python train.py --normalize_top_k=true --balance_bias=true --positions="rope" --tie_embeddings=false --init="trunc" --init_std_qkv=0.0334 --init_std_down=0.0 --lr=0.00638 --final_lr_fraction=0.02 --seq_len=512 --doc_mask=true
Below are experts of layer 2 (counted from 0) of a mixture-of-experts language model. Rows are named router (the router's row for the expert) and show model dimensions 112-223. Each number is 128 + 24 x the weight over its row's rms, rounded and kept within 0 to 255. Numbers have three digits each.
Before each expert's rows: "comes before" lists some tokens at least twice as common just after its tokens as in all text. This comes from a sample of Wikipedia text that the model never trained on. Tokens count by the router's weight.

# expert 76
comes before: " of", " the", " /", "″N", " in", "°W"
router:148140124157095129156094091112096173107138144173145121151108082089112150120112082163111126097136140143157106115145138068123153176112132120098129136120123109088156108129104157105168182157108124156107126138131103145116145190148152120138109129130100110108140085141141096146113133139154148140154125103165162133174193142109128132105121094140

# expert 80
comes before: " |", "\n", "|", "},", "\n ", " ="
router:138111146185111098118132076143111153114157107129135094147088132089130122135143142126125123119169141124139148155138117081154194097089148129067140136157117140141126105131091153104135165116140127141110139130188117105140118150143125099119100129131104126160139097137125060148119074153139107160165124105177167095128111136113134125098134104128

# expert 49
comes before: "|", "-", "\n", "|---|---|---|---|---|", "|---|---|---|---|---|---|", "|---|---|---|"
router:155135103130104102085136076122102158114109121129151072144141070132116158122130119134137153090112168124168082136146123115114148098115162158132142087132102131107129126112136152121150131117156100137130145142132154078140174144136154112122128137129124117137179096131116076149147117138126128120178105101142170131106118081129129143107122140124

# expert 66
comes before: " |", " team", " player", ":", " for", " not"
router:167147132184119110130102091166077112133131116137134093161115137077075124163140115145131124107126181149170100115154097108113176108119145101103118089132123150112126154094099084143105136137135103163094137131167122123092126172138123159118131123138121121147147112175146122130137131106141108156114130096176133160150131117091126109077095138118

# expert 48
comes before: " a", " the", " been", " in", " by", " an"
router:133143114148110127117131121148125149131143153169164115123119134148122174114157097145113141109126115136132146095124113111121158091076120135107136155136100121134086117147129126094077158148114097156118120139167102109165077166145155109100144136123108080147134108149140083158148083129147141117152121129138151146154171122102084149153105093140

# expert 75
comes before: " the", " a", " his", " after", " their", " its"
router:115125109135097118131147122167101096128087131148175151129140123098114138119120101164128132124111114142157114125155157132111136159097133144134112146131140119165134126132101164130157123152114126169119123101146109138148125151106125131114134137110121100093168098122174064125119102140118128163130111091140177132080157137101125127154100106166

# expert 67
comes before: " |", "8", "5", "6", "3", "4"
router:143129093159135083127099103139124136109126150161160130096127081111118146116122106106149129086142107124154155161116154136165141134137148163131094133089121143140102101121113158130128180167147172109118143081112140147143111130125131138098143112110095112133108118113150080175139111141157088152152124143161191157129177142146101145141110124164

# expert 10
comes before: " the", " a", " his", " this", " which", " their"
router:148148119163134128083119127158118142113105149136159107126127098143143141096137107169181183112105145160154122112147131098153176097096150144120087147136086114152115135097093128096126119164128151170127126123135154151139079124156095136136100140128120102115121095129130095121105126105118115124141104170113129145153136124130079127117142083138

# expert 82
comes before: " was", " he", " is", " the", " they", " it"
router:123165116150095085133135127164066138113091132161124123152095135142123133112148121104163134115112144157127141144153170105113171112123136133090094105125131141138138114149142129152135136140129109156101125124120120128130111150127118117140126157128083112126123112134124117128108128135133124144118115129138177136148139142116111113141103079167

# expert 59
comes before: " the", " a", " his", " its", " an", " their"
router:113124113136159115109110120147091122150121146148137137129123053109121183112134101159117152128115136150174115122156154132091126147131152182110123146109129152149119088122069144130151151152142147152140146129106122119127090142106105119099123098139100114089154088124147103142119111155154122116119130133164127122129142150105127161139122100133

# expert 0
comes before: "-", "\n", "|", "The", "=", "=="
router:114144114146120138114109071131122145085153134137170102122108117128117145141166125135131148145112129135165079131153139108107134099073121150125136116109112121128092100102112130127133105143104089109128124130150161136106119131143150117094098160116122099118106138145149086120147125144142144125147087198180136138107139144079120149091166072124

# expert 2
comes before: " the", " a", " be", " his", " its", " this"
router:119148105172118108099122130151113131109099143126140106119136108142121138112140133149122153089125113163139131147147115107118141104083161191101100161145101114125123108144096150137160109163129165137101144154161152136131080117116118121146077141132113112105134089124131093118143120123125148130121091143132145120144132132107119124137129097172

# expert 77
comes before: "\n", " ", " 0", " —", " 1", " 2"
router:180116145130097113149106090103090131112114162183140135167095113123112154078126097164131121119099113141170076150126148126158113146097140111148140184122105145155145114127107125103140132166107122140118150134150126098148118140126122121082102140124120079112167105139125108143167109123099118135143147120108164127117132171089105131131142108137

# expert 84
comes before: "-", "\n", "=", " by:", "″N", ":"
router:163128135147119138157086084096146166069139124154137128176097135096112135107139082117131174111117099139168074149129136095141146092122134108057104111143146146121103089145111144107141141131105156103104150144175083147139100130126146158135105136129115084124114102169161107123127087089160126134133130132123133128125135161102108152119162090146

# expert 89
comes before: "-", " of", " in", ".", "=", " is"
router:137159159151111124117109107126142183094094113169157131154073144135128148125193112136150137118082118139191111088127129072131151102116122162089115158123143145127112075164124133152111168122137140131110145112150103138147101162145140139127110109158100121118120132139153087114113106153141118138160125172163141135145134149096106181111146080126

# expert 86
comes before: " in", " |", " to", " from", " on", " as"
router:168135140165154127130144090123065124138109150145139114139106105084116168126099105167168153114147130158143114155119153131151155124076158179113120155102143149147146107135103130133090137138114128130107148146183144130122135127106151096129156161087107123101124093130109092114118108124155112147129106165147152154156105126107092118108118143137

# expert 73
comes before: "\n", " to", " The", " He", " In", " that"
router:112109131147085113106149110137134145141142149150132154117165081091129144136143121138134145103083136138139129122097131075113171121100155112099115151121109135172112117147119155105094132120110126108114142153148110119159118123142135122130097122112082095117135114157169079158106111178142115160111074147141174121148173144134034113138129091145

# expert 87
comes before: " the", " a", " well", " an", " was", " is"
router:110163106155123121151132107131095132122098142179146120107120106109124148110131120076107175108097138153122139112158142083093153107099149163106116127133070139136107109090149109099087170123110110169118142149122133104115116166124146107120090129131126116130107078119108114146138098148188147144164136109126141117150112148123061110117143127143

# expert 17
comes before: "\n", " ", " 0", " 1", " —", " 3"
router:154148148110120120114134109127059136132112135151110137128091112126125163120156083106143119088091095133167104129123133144157117127077151166131108129132096124157143086128096137100154138142090122120088138144140125080124118121135138112070100123164121118132147122131100096133157100136118115161119117122130134127111142112112108135143140088136

# expert 11
comes before: "\n", "The", "In", "-", "==", "==="
router:137131096155094078148135111157106140130114139135161112108142118140117156186189134129151192081138120150122109149139123113101134138084155156135129156058064144142122107094140120148103138142126126146097130148160133116124069131145144112122131143098118125107144136172118116126152159128088134127120047141127171162107130127088113133155144109138

# expert 35
comes before: " the", " a", " his", " their", " birth:", " its"
router:130098133129111094147096128107121121119102161156179130145143071111119156120127115126126176142120149139175110123150145109142190111128158198126102121102097153121111111121129148105154141128119140143139151140140117123118130178126127107097101135106108101119111069118142105152139105155114108119110118153138147139084150144135116158143154111131

# expert 18
comes before: " of", " and", " in", " were", " are", " from"
router:186114107151111113166133109153147162064129122129127116124121090102048137120156144114121145143133153154147121133126129124115169131089170137117121163110114141147143122114103108094105160147118103128123144084146094125108118164115142108085120133137115117161111082143150119172110125173136135151118118134145163109091121135119115163098101109187

# expert 25
comes before: " |", ".5", "°", ".4", "5", "4"
router:136112097206110085127140085173124149082122138124143108118103102103133154141140106110162141097121147124142124166133130107147156129142194144137084125104129125122115105114084152131129172168153154154139126090117147113116095133131147159108100138117119116149121125120107094141162131127158115127122078130165175121149153095110091155121148143176

# expert 74
comes before: " of", " in", " and", " by", " was", " on"
router:095152120148085125132151116097113187136122108141105088141096110080099134153160094125156133090139149130156137112152086109142137119106147157146129123111116171138117087149141097141118195137154108121128148120136150099117105179146117120119119122128118122123127114185129077137144110131131131146155120127133149131127108144095099142112144099146

# expert 19
comes before: " a", " not", " be", " been", " also", " an"
router:142164115172133114101142087157105111132091158140149116144072142127120153106125107141120134133151139156163144082086109109122215119078159106081133149132128120087140107149102103131125159175146156145112171150164122140138126121152109097100107142103118092126119117147123084115179108118142136117153099157145151147158168127106085172127132146144

# expert 26
comes before: " the", " a", " to", " that", " it", " be"
router:129138125197115116106148112120078135133054152191151104107140128106128166177163110136170141103123122153123139116131139093105169121115160165049117115135133135161129099142102137103101122143122103127105147166158129143089119145110128115121130142133102121123104117136132084165158086099141120153121115108150135122146144126139095152121146080130

# expert 83
comes before: " of", " and", " in", " to", " are", " were"
router:149118108181105135134136115126134148113124161138122101153125098106085165141163122145107127120164125178157126112138165092108142113045162164093129142106122151131157150100130123100127134133100121132094122135140115108111131145093112130133146158174106089145129124128145126165108088128156132160124120161106130146169137112137129178117125118184